config.toml
d_model = 160
balance_loss = 0.000113
beta1 = 0.9
beta2 = 0.99
seq_len = 1024
train_tokens = 510200000
Below are experts of layer 3 (counted from 0) of a mixture-of-experts language model. Rows are named router (the router's row for the expert) and show model dimensions 0-159. Each number is 500 + 40 x the weight over its row's rms, rounded and kept within 0 to 999. Numbers have three digits each.
After each expert's rows: "gets" lists some tokens that make up at least twice as much of what it gets as of all text; "comes before" lists some tokens at least twice as common just after its tokens as in all text. This comes from a sample of Wikipedia text that the model never trained on. Tokens count by the router's weight.

# expert 61
router:529495502462499479475429479462525524436519485446512465526483548503488449599502484525532491551474497466502476569498484548565508563546516513477501512493438471457528516508538465515488520406508497480471470571487499466501533506523457474562388545437454488475596404542532494527489531496515459573591537485503463489558494509477494448461544504473502450512550529420459480558506532417559548506516508484456480546452532477517433475523501539490426494527546499539521448480610524566457466529530515
gets: "0", "1", "5", "2", "3", "7"
comes before: " |", ".", "%", "–", ")", ","

# expert 10
router:532485536509485459499482547441502525357553497437464481428417448517486500483483466483462572436509448515461472509449478478518555542555572504462525502577480540517489464494505435578516508504556485486519482502537498456566545430537532604503445486458478470508546455513468483546485498446543480524526473464515512477558539564478518424472595492505499470498520508467526508578506573509548445514488489545566476426544519514520459462500508507526512423486499516527492474542541505477511463561438477
gets: " the", " in", "s", " \"", " a", "The"
comes before: ")", " |", "–", "}", "]", "/"

# expert 109
router:537536544475501510543492564467529561484530487428538479471482475458446445520458452530532501430588461444500441528537525497481491625464520515485499476486544489468463558569543459530522379489471422449481524477578450477557495515549494518502400553501491473518444515483477520523499529493503450497552518432446511483523517509497509428442550499531484502518536525465471480540495488490523514468518587521456481428482582497495458465573542506468466499574508460470512487456558520510486471507547572
gets: "\n\n", "=", " =", "\n", ";", " Votes"
comes before: "=", "|", " |", "\n\n", "The", " ="

# expert 60
router:535537530521455488485451489477541584472574451444498418500455484505577424504494450512478476506509463482528433570504408513572526543529512517462539506477462500542501539540514484570462415488538471443439535487561557448525546563545575522538440521476447447458458509485465523493516456415545445533514515449555563494498514511446516447466558449520497469518530558457477515491521530493547536516514552533479505463506560426491436529556494454504457514491480528504451482513574536473482493499454530
gets: "|", "\n\n", "=", "-", "\n", "  "
comes before: "=", "|", "The", "  ", "In", " \""

# expert 76
router:529525478491485503555498543513493518387479469468432509412462497514479488540458512500479539521475475490539479490478481490477472520594533456485557469467566506527484504485496472507560458480492505507521443543502523448469463473572430565533480488536500444585595483577488406466508556507572475510515557562516409503451512546457505487448511520534514464481523506480509508519525530493459547511508500517536512466478515546550431447574466450544417468483472490585528464543546498380464488506481532
gets: "\n", ":", ";", ")", " species", " Clade"
comes before: "-", ":", "′", "\n", "|", "°"

# expert 30
router:480487471524519468492529560500572517491520555395516444492446510563456482481518445568478501495496530415494452561461450525570480457496485471503555432489477522524499503507502527521492449457487452458455533506497496456499539535538454470534471583481491495524521406493461459569465494486554514582537466493546554446571525519465476528464456571548536527499511478528438508517504478456437446482438574568426530499469569491484477472468496478554518503483510476518513485484611500522482488461483612
gets: " in", "ed", " at", " had", " with", " on"
comes before: " the", " by", " to", " in", " a", " on"

# expert 111
router:525488494502453451537497516441494571409509453454451482461486475558502453509495482563520557517485475528520544519499421462457503427518598492499537470503488457518464488489494488534552492389504508548473514475511571452503484511526540543526465520534493458591537515540495451443548504461539513543482556512457478458504595553432426506503494507498529431508503508462495505517497526485398529537477536543511598514488533496531434454544565481605465523476501533509552500518526478436469493458453564
gets: "\n", "-", "  ", "|", "\n\n", "S"
comes before: "-", "|", ":", "\n", " Born", " Location"

# expert 88
router:559500493538422509557486515426501526456535530445528480468477474483461422552507403577539514514475496452499480549544540523521471564484522481480527491483543499538456565545457469499528434454502530503454536551521421475514530483527482487589482486451536462465472458542432509497517598516511535470505518561477491521561473495435506459478505415542461454533561445490503484491488476500494511435490535547468457443532519452540471527537520523505424481596533517572502461501519475438471462549515600
gets: "=", " |", "|", " =", ";", " coll"
comes before: "=", "\n", "  ", "\n\n", " 0", " 1"

# expert 51
router:495477453549448442482470464478555539484534503485449489520467577655405504567481475597491503546517525486513408504528512593495450518523555537486532484514535461492512528480472501488442477468474484472451475505460522459571553414540509480541431603481492467523549504554539409468532503523502430511550461567488421507513498518491451416457487520540545507499518549504495526560467445468528526462481488478484446494501521475524481506508509494560516530532471520501485554478529485510477467469522534
gets: "e", "es", "se", "l", "'", "i"
comes before: ",", " (", "s", "d", "'", "e"

# expert 54
router:493552504445523486484462508472523618404507446431484453472509432519516455510523563513501498513551478474541411518513422471517507568548560501497531494470476465457467512480501494590509425473512422462504454465557565445526505541546536508514408522538482455552453469534482517454535477424515448533552514435495494481509589557493498453481550491537513457508531505494495518495492564495455505496510516538503504472525568507522405502577543495536460513502467439517483456539561530470493465541518565
gets: "|", "  ", " Party", " Born", " Total", " career"
comes before: ":", " |", "=", " =", " \"", " career"

# expert 43
router:594526485585498412577503497486479521413501413502490474436494482513537467530459499577477522468475474499490541539477448470553512487559537495405534489493523429555485518517484492485508471454516474509494470498518500407498530500592500501555484529534521468533539490500434446435535504501538513510516582575535466479480509576429471525499524466498563478545527457420536485492481560489427461469455500504506550462527517510478445460514533456548431474461495494518505495587508568419486518502472550
gets: "|", "-", ":", "\n", "\n\n", " ("
comes before: "-", "=", "  ", " Total", " •", "The"

# expert 46
router:534496531479554436470454486498491523436581530481430483489486494559483526524497449563515513507472546485521437470446466484487489539508529500542492489504509511501537594533542462522459478404517427449440508525560512485469541488533475532545467518506413424500518468513512434456491497521499489547545520464568423439538491542522479454483534515522462468431476572464499557518499452485581518503498580563427471459502562517516450410456482537539479542548496500546497510451566551503478456559430495
gets: "  ", " |", " 0", "|", "%", " 1"
comes before: " |", "|", "  ", "%", "0", ";"

# expert 77
router:508474535487507453537538531503526549464532541517518442486509504521481533536464531538496505483464515461478501550424481459518492543532511454455531464478511562457517560507532485461476466432467462426464534517546461484502585537512499506542468496520451418518553496480517472467472469452537497534509556534537446356537494527450496502497482492488509513439555581480488506593464469503563537465464530559427522504504568487478460462520450460534467473553518401575506529447575557483516437570445528
gets: ":", " |", " with", "  ", "|", " by"
comes before: "  ", " the", "|", " a", " 1", " 2"

# expert 68
router:582502540552442442604574519499499534440499516521468456493475483561463483538468473568485507474494470507476537567491436475536476513552518508476546455549512483493517526470465464447511433442470449461556510551497489470551534503489478502534481556514532405557536528526467480512492519506555473514489553579544452397563484531440507480432456456483570527504583513479488471520492537423442549460452490535452566444487533484450481510540486457553494446459490452544546497545524507483460471506491552
gets: " |", ":", ";", "/", " –", " :"
comes before: "\n", "  ", " 1", "\n\n", " The", " 2"

# expert 65
router:474497495552479491473435505468561528515488478460476442539461526532562474532499463507519529566546559473513461531561500551568487482512520545498484416446446484518494505463495549467527430487564457401505510580489540474514517485512474425547482628430480473548536441520485537514560538497513498526597527467465484451461506483396419469468509476531586537452501499505438570533542495465539543441471488493503452500519481452459450487469500532499472491525512479572510513477519468524438521495506555
gets: "s", "er", "ers", "rs", "es", "t"
comes before: ",", ".", " of", " and", " to", " in"

# expert 121
router:535550440463489506500508518478488567424512440488545491441528540501473506529488515535453550522477511498497519536470499451519441539525470438517566470442536515519463525540524495552539415424535471526484417484551522474473465521587465540543457498532549415560521449551504391461529515473518470505549561517448461501472547566478509513476491456464557463553530506436480457519446504510491519515484554526466504448509539536495414446532536473573423536551521463504518483483549527414521458548476537
gets: "-", "\n", " is", " name", " It", " was"
comes before: ":", "′", "″", "\n", "°", " /"

# expert 99
router:524531516480407517530453496467555480496515524472460541492530541550448518544511525577489502461548500470468439550450550529504518487465514504433611397470490515504452494542467489450478445451490510459456531500553477435476540439516499512511477530555499478525561486550448489541580547505527498503496495453495524481540534579511495460439448464456515508485495454486477535517483533425534543467539543555443493500488490504561442482548515471652476494456526541559576502464525532523494486473429537
gets: " and", " that", " to", " which", " he", " also"
comes before: " was", " the", " is", " he", " a", " had"

# expert 104
router:523469568597527400532510497472589567495519528430540421561478561540511457510535477506474525479491460502515441531485450493571574510505533489481503474484463459490500490501547509472462420460568453423526500566484448471570492521544431497515515553530500441455539495467485468515507498521526418491517529526497513438499495526430480527486478465502547508436569511397528507473509551399522540516470515444508489545466469487465501514471431495470493525499525519510534545509561528541501475459445577
gets: "-", " -", ":", "–", " \"", " –"
comes before: "-", "|", " The", "year", "19", " List"

# expert 114
router:559502474475479472498491554512515532521495563365485531509487505513494438483516505581500503543593512437472411465517490522502584511504583494482500456448494452475502477559517540465436457456507503432552518477545495454518523428525442487505459580517508457550512475510429470528507535513496503521508486461543500460587533550501454456461482524500548527518533524481526542500497540383447527540433537493404518450511545499473471470496512467546532482424462556556547459529526541518496472544517484
gets: ",", " and", "\n\n", " his", " the", " for"
comes before: " the", " he", " and", " a", "=", " as"

# expert 70
router:502553423458529501482507503476508538381515449467477459435538454528476506538506522505515557523446498492499507498543484481502473497564519459478550478464502519474479524502473500542544437479467445527454463483532544425501481492548506534502464477575485427597557440547516424420507552441541502569547534482470448481480585565493478508491529505473530439532508505470561493543512556499421504502471499531491561495535522515553417480549566487564473516491487422524536485500562526432436454551516530
gets: " Total", "\n", " Location", " Born", "  ", " Party"
comes before: ":", "\n", "-", "′", " by", " /"

# expert 106
router:506561426497507454510483465460518499417557420521434457413513505506437500602479489556484521531452546509473462504461528510508459565553502448481550506445500520543534576517531483513470465422497408491450492504572478458477494525587499513548492557521510415517481437554493446439474504501483492507549530478485431509508522518497477555462512510522533445496499511480466501544439501535528560507492568511519514531495509523506428499531516493550435538544499435476474483491629537487525438496464552
gets: " |", "–", "°", "′", ":", " /"
comes before: " |", "0", " 0", "1", "N", "2"

# expert 64
router:538482466528426488502564488446491512438595547459501527491520590515466479558416450478506642524474508465433508539534553539507506461490571447501476449509549476540472547534519524483427465480486474519442503488506486462495527487529451515573460535480548419492518492513513458489507535520487485486513521494465421470532519501475481540405482424495487464464584560442478456500524470454509465484492522496505555494523515478488462465480451455520504539590509553597512528496546512492492517591468506
gets: "|", "ment", "W", " W", " an", "F"
comes before: "  ", "\n", "-", " Candidate", " ·", " Swing"

# expert 94
router:513495489547497472466512448500487538477551532427583444490525499532490508506495438523535521512507522501520563543596474505505475482471516524473550394484524467432566560574485507487535444433513519506501506530517455466525582479519544489508461528533475463530564502510524490542531534496511475537568553449514461428473501561426429454403486443473539512442496586428510453503511473436580479472504526529436461415481555501507483450458457515491485494575454477511530560493535456496505478542470489
gets: "  ", "w", " 1", " —", "|", "ha"
comes before: " |", "|", "  ", "l", "n", "e"

# expert 57
router:524519524514465464562499550496557546477501458432499486428474500498481501550452546584433537440516504484469503511494506525576497470443597461446493438484503508470523477485461493532474499477521539470450502513504478448470590456581509491482486508480572471490517460481544486529477593480569478552459480528541513405478502539493499441461550500545547519425589545499490472601531506469522451504469470484427554473439537442503460471498536453556491488514531476508564548461550515524475510558494572
gets: " of", " to", " by", " for", " with", " from"
comes before: " the", " a", " his", " be", " her", " an"

# expert 17
router:563516503535450428565516560487513514406505431496472501470496521552466510529460497580513525502474483546507533547514449478473509478548564494481568485523522429532477483489480434448539495450485542513481483510479506400493502503548512526514490538547547444522548483538483421429493503490551489542484583573505421468496518566445486501494514483489559459520516491451535454538465560474438491544499496468426600472537515527493495471520510444573458482437488526549523480560506520443448472525421581
gets: ":", "-", "\n", " of", ";", "|"
comes before: "-", "′", "\n", ":", " •", " Born"

# expert 6
router:506473520529427442481441502421529572454477472455435500512466478573528464497506470513489573472500459525489556571522431536516543470506563516502516502542496428474455483431488547553557477441526475487453554466489586466540484527504524537487430515537540471569486531554494462469558491421539457521489539465480539521523604547428463475454522509496492463514511524471454512490518555441454513469470514561529522508454548523539417444539520513613489534474520513490484476505534499533479499504421545
gets: "\n", "|", " that", " this", "In", " 3"
comes before: " |", ":", "|", " \"", " was", " information"

# expert 40
router:476453530522462455503486501471491567511558554474470500543477513541462464477496470540566529510509530408438394479496451513492481467427595538487510424492483532501487537527507485452502490407518554501496482556479489452477515500508467474534474600524543443445499477518508480512510474520527471562641518534506477429522517512464498446436494471554463505435527531450431496520553563483468511510510560536537500541526458490460464555552448510484516476477540503578537556457535484479412466505517522
gets: "\"", " States", " University", " State", ")", " City"
comes before: ",", ".", " of", " and", " (", " in"

# expert 23
router:551539537573482476455500540469546541508541487429505457512457540508525433519454430477453504466573471471484464520488467521519481566519526527472567483437475483525498509571549456500432422478524448383470571498550488492524495504577493532525471563487481467461515515460497530541537533439508453510505486453537550429502568477451515438457543460539469479476533555461435534500557487507562543513552559537467487540465551447514409512520453477478480471514545540485499498464602530541508518476494480
gets: "\n", "\n\n", "-", "  ", " =", "\n "
comes before: "|", "-", "=", "The", "In", "On"

# expert 34
router:569528471456501433562510516470523493498519484449475490507522491467457507480483473500425497488472534496513505531507428544551450526534507477438597465485494466504483530562527536528472455402545479523543491574530475473500569522508475525498445516554472498526561420513428502536533556464560506491500467499528511500534550543442435509473489485508569510482494515397525473522533520444512525401570547541501513557515503491538481473413449484578518448524529452517491456570546562448517513451415550
gets: " was", " is", " were", " are", " be", " had"
comes before: " a", "|", " been", " not", " also", " be"

# expert 58
router:528419558513443453528527461492496522510570523460517490484471523565519454513522432572520523494528506421508444528511428503562515505463547459534494458535485486538453529507526494439495480478569523482478462551486508436495526487504513425596417515499454428493570500512534511537537555493550480464504510518527468463521471550385453440481481480504449547522543537501461550451555502453516477403496504502520519489460498494478488523504406472542515460486467451520571511488568532497456526477538614
gets: ".", ")", "\"", " \"", ";", "?"
comes before: "\n\n", " The", " He", " In", "\n", " It"

# expert 33
router:535455482459472472518495523508501518476496527419438496507436567550503422491525497527543504500550463412480442517504438557537537490488622496545488446477452504557518488527543498499463481507499468478507499493529483426516497479521474450543453625493534456500570411472465540549512541539522484540589512475551567464540573501427450477460460562527472487523531452508517490479521507450453495496449526494445479529461495514482441515472462497522520482460498515518569422497548441566484495481476582
gets: ".", "\n\n", " years", " time", " up", "0"
comes before: ",", ".", " to", " in", "\n\n", " He"

# expert 85
router:527454514499526427484508564443539522352550536410510444504527496588482495517513480470475529513538477457371471545496477527523490477508497493509511494535468511528498528489499425521519515414460459470513525513545555492509506429495512553531509520558509422554527517465509513476489549501506487539498530458530530452556494515451453452463462465478524519460651543528473485573497515446550515476478502566515533466447549475490459454502491504472531486537483497514498573461579533535468454531467499
gets: " |", "-", "|", ";", "  ", " 0"
comes before: "-", "|", "  ", "\n", " 0", " 1"

# expert 102
router:521492533490452440491443498403569604475548464507469464536504448515523476474544430554474483507511495442508518553460436507523460559482556526519494473489484514527543553545544503534453477426510478464467558484525522465484534523513542543518394501474430457513506517513473454507534442452556464532497506427476551493532500509483507444476546462496438456492507580430486527510483542507549479508531539582440500454498583452521438477552516516559472516575547496522555465454579516508508468492449556
gets: "\n", ")", "|", "\n\n", " \"", "  "
comes before: "|", " |", "=", " also", " Party", " election"

# expert 50
router:545512457500489448543457491449487529409503475509474526448541451508492515571489507591503518475470509519505517544476439483522477483548508516459606487537544435548495475503462459512524486462541447547482466525546499435452508483574530568508473512547517480516521424546452389428511515489494501509520534554504443530517539568497415501508494484475571477519514436475558475505466571435432487523476526519499541469500488546527429458557544470569459490490487497535536504550499567428483461517450586
gets: "-", " (", " a", "\n", "|", ")"
comes before: ":", "-", "\n", "″", ")", "°"

# expert 69
router:516522505523507453573452548466537547483510479432474499482493513514495504502466503616432518500515506451503516497519478551554533477455605450467519439485516515492492465555502457487489525504500521463448541570511485448499589495570457488490482519483559472514504460505513472514459525438541509545448469472568520417488508554493484431464544501551553482411546545469491500575497532468504452539490507461401502498449579492494439445525514446562484523487558455510589537453570515548479508567504539
gets: " of", " to", " in", " for", " by", " with"
comes before: " the", " a", " his", " their", " an", " her"

# expert 80
router:560484513543450448587556524472543539519508541472500492564532512520499488509513491530503510448508509538490534533478466513508523543512571432431505462491469495438526511523521544427507425467462450385522506531482483483575538526509511474558458583471467383504512486541429466560499504499527446542477492546549470439542492503424466478441483433551525546504551545465502522501554565415492566462497484461508541464497523446463530513488473437488508444531477492555539492491541456525480434498437528
gets: ",", ":", " as", ";", " –", " -"
comes before: " and", " the", " which", " but", " he", " a"

# expert 32
router:486498553566450428542520579498522555524538545455489496497443504516470527469485480560444563456471493445528478510486491545570580491490580488431498458495528531503479459523463543426544468506511503380510542535483470476491559506512492533493457533476466475493488449497502522493477534478574448556481505522574493463505453558458518477479515531572570539444578450499489476571537525476462460504471496501419475554472535489480414459455462444553472510441519448570539534472566507521484505549487534
gets: " in", " for", " with", " of", " by", " on"
comes before: " the", " a", " his", " an", " her", " their"

# expert 97
router:524603500537505483566438477407536509451591528464503484515460501598439504543496436544448536465543534497512518502493477600546468539486488484475486558497524535496448553510561522449524495517511477473537451543531542452514514522593467486545488541442437459449564459524486446405458526461527426455560481497455441513514492496505479525443504414489538550457553523469523566505511486520467510435512502466538479508513514538479460485513453476486471448486440495554459524501530477577461514506490485
gets: "'", " his", " their", " its", "=", " her"
comes before: "s", "t", "{", "on", " own", "ll"

# expert 124
router:473503547523496431478510559498545520495496506505523495495481457487526477522496464493535626512490538437529488497529510503559496522492511493527467459454548522498505491448544536459463363526557456374544502555540509470428520519501441490539436567470462446544498432501479501480472564434519460522606503509474435482486548545411489491476559491497557535448603468453458554513534480474474559470454507452475498522512486481501434528501478511514460490574500452523510525529547493516478521520526545
gets: "s", "ing", "y", "d", "ion", "es"
comes before: " of", ".", ",", " and", " to", " in"

# expert 24
router:526489473606506456476498494497529575510501508507484505459497513519460486550491446574532533491472487424513518597468523590590483513467577511518535454461514441480456447568498532436454402520504454370486512517506541497500581486503491441523483566507504469461513449492476510501500485490534518498567477539499443473540504512426471433440478517489519492458536481538506525502487473490486535491458483487434468554488524495594410544494439436547548540522477489508526483465508519586487485501511548
gets: " on", "y", "d", " after", "on", "ly"
comes before: " the", ",", " to", " of", " in", " a"

# expert 107
router:580484505557457463543505504433481513420537495453463419423492553567458450529492421575504579514450568483475512505487481570610484516481511527530523461540530472555513545518472497467531439421465518468510537567519467437523577479501471491516471568504435425476521490577488527522520549453502515529493538503545469429574515519458439490419492478484514471488565509494441498489546480432455547460469572498477503487481509533499454496477444510524508524528507517542490496515507462486455472472506555
gets: " |", "|", ";", "  ", " be", " Fe"
comes before: "\n", "  ", " 0", " 1", " 2", " —"

# expert 37
router:587431510515419454475455484458496538455564545418479429473441530544475503541484483525509557521492435516438453555530482567475538498567542525479534462517526463521465525478499441461528484484465460504469482514482496407550505443541442493496491537478493500531529459502471484535507500531559499513536552488557459488599511480522485523409491524502544493438579468507471506557524554380468522510546455467502530523448494525586467485556472480534482511496476542546527534501557463497422483491426519
gets: " 2", " 1", " 18", " 3", " 4", "-"
comes before: " |", ",", ".", "–", "-", ";"

# expert 98
router:512430545505467510532501483524500500523563536466508487534474573613497463546505461577502517484536488440492482550500507515518545546526572479504528402535444464518491523519474478459528498491517542525476522485478529474474528532559493454537405498455470417488558451512513511524550607496495462460480478537483493508481552603378480470451462446466494527499537533503489537500473479432538481454498537542483521430486494538493486450457487433488530454485469461533587544535564523494460484494488598
gets: ".", " that", " and", " as", " but", " this"
comes before: "\n\n", " The", " He", " In", " It", " She"

# expert 20
router:513482539513461492495444536439567519491552522400459489517502431594499439489521478555567491506567452452495482550540450488516497512557494498502587508511517452512469538471479499480450512458530518467494482553456464515565571446575518501541479508455522479459478520541471529491543541500491482453560482552537452513588518516456493501430523428604529462484507509498512487514494497433496461433415505539482452454488509530566461476552540447501481421510542492578502485472496501414495447534461539
gets: "=", " =", "si", "da", "ki", "i"
comes before: "=", "\n", "\n\n", "See", "a", "e"

# expert 120
router:535503524497475513482423510454551597425543466514510427498524459506525452449489443507463516492555468421458460539519452504507443534436518456463512446533475532537501528545498477555478457493536459507523501468574494493520471504574558544529430468431450461496513498509484477494530496428519528497510548474494581489545555488510476454487472459530488466529544557456486550557509504481545511474512527592473503406487609464526469473556502505472432491550573480481577532494564523519456458534488571
gets: " 0", "\n", "\n\n", "|", "=", " 1"
comes before: " |", "|", "=", "–", ";", " career"

# expert 49
router:538535568491478500552490586466533573489538484420495461491462500496486448531428491532503499465613479445528452507515495508523515614472551516451481488462564459479434523548541457524501394424469438423510500469568460471578528541563488504535445525498448487507447517481477558532531494479473440490532509502481521443521521510507519494467502454517471488519537495499432509504486476474468497494526590540440473450538599505488443453590525470453465486527498474515516514470550517488507484501545553
gets: "\n\n", "=", "\n", " =", "See", " career"
comes before: "=", "The", "In", "|", "\n\n", "-"

# expert 95
router:557514466532565497512396471412466526421554483515466474499497492500484450516511497481485545509487496482539531516500461547521484507481568472479454476518460564521524562454562473518502462484513408505460547498546444460571505534536516479574458527465510507483505420534422486439433514530462467527556516454498514508540569541460469513437543519528467508455509518517481527473453484438493495451477527492470561482453526488504452469399531545529495578579559449493487546546575445551471469478520579
gets: "–", " |", "-", " 0", ":", ";"
comes before: " |", ";", "1", " 0", "0", "2"

# expert 5
router:502452457452491495451483510451528573345520491475456476504500492537442523521414497483492560453547516476430511543519468501564516531477494507497529505558489503516503475552564465528454472489482486503423462511532494487519525428526508564555458535492489461526580432590478449491507527484539457555552515441472427523542527532470461486470541483471477519459507513459489530585511524441568471470490536471525497405473555500515480462465491491592524505597511530521519491427560531502474455498480512
gets: ",", " (", "–", "%", ";", ")"
comes before: " |", ";", "1", "0", "2", "%"

# expert 113
router:497522476498458454510521487503490549457532549506484496461511565530472478515503422560557535507482561456504454489490459479505457511463547422488557447429576528529506490537515461474532508400524553495461420539484503449450475500543487478521463569524530471527564529576519432556552530489514474553594522543468461442535506537506505551441478474488516480521523496533425514528484476524447571501526525486480503556470476542455396495543430503542471544545476492542511503458602492474489418478436505
gets: "\"", ")", "%", "°", "W", "″"
comes before: ".", "′", "°", " |", "\n", "″"

# expert 16
router:481528492461504473472485492449562572384493485444474500477493498556514457535485512489491528491521511507504385528468401511577552517489538486513560487532431488489452502452551447569547449479541464404473456503562585464577513506523531538536437552541512457517478488508494500488531471445574458571529531455566536472521528528441507444454525529516506471497498530479456504503516592448532500512508492529514474485485560483529432490549476488587475505461498487528427435507524529497503475550461525
gets: "|", " |", "-", " 7", " 10", " 8"
comes before: " |", ":", " \"", " MF", " –", " DF"

# expert 19
router:528532473614490437521467522448547510506557520467573511443442497609490487593486419564468503486542527518546526539527448512546544547465575482460476489456444445461418506495492495487471511526465427470554516539507473474560551453505482477508489546443481465523551489488448468474435563523477423511521524495464503489553533506459431502454580505498511572498549456405505536508511446511496482484508489475490535441516489541485457488514442525497442461516481482557487542535553492552487528535549487
gets: "'", "ing", " his", " an", "d", "ed"
comes before: "s", "ly", " first", " own", " by", "t"

# expert 36
router:540524560505438471524529511514527534501524547428519464508441512478498493484445466556528519530500539467514455520497489536546438501462573444459506458449553551556476499529498538436525406488550513433516489579536508460505469523503417458506456590516436444546520489545515435466492545506559485580646488505521429493460524504443501449478441503503525463451507496441431573515501520497482541458482544462526473566521516500510469571500453487512469499528474474529467540480554454545457483485495529
gets: "s", "es", "%", "ers", "\"", " years"
comes before: " of", ".", ",", " and", " in", " were"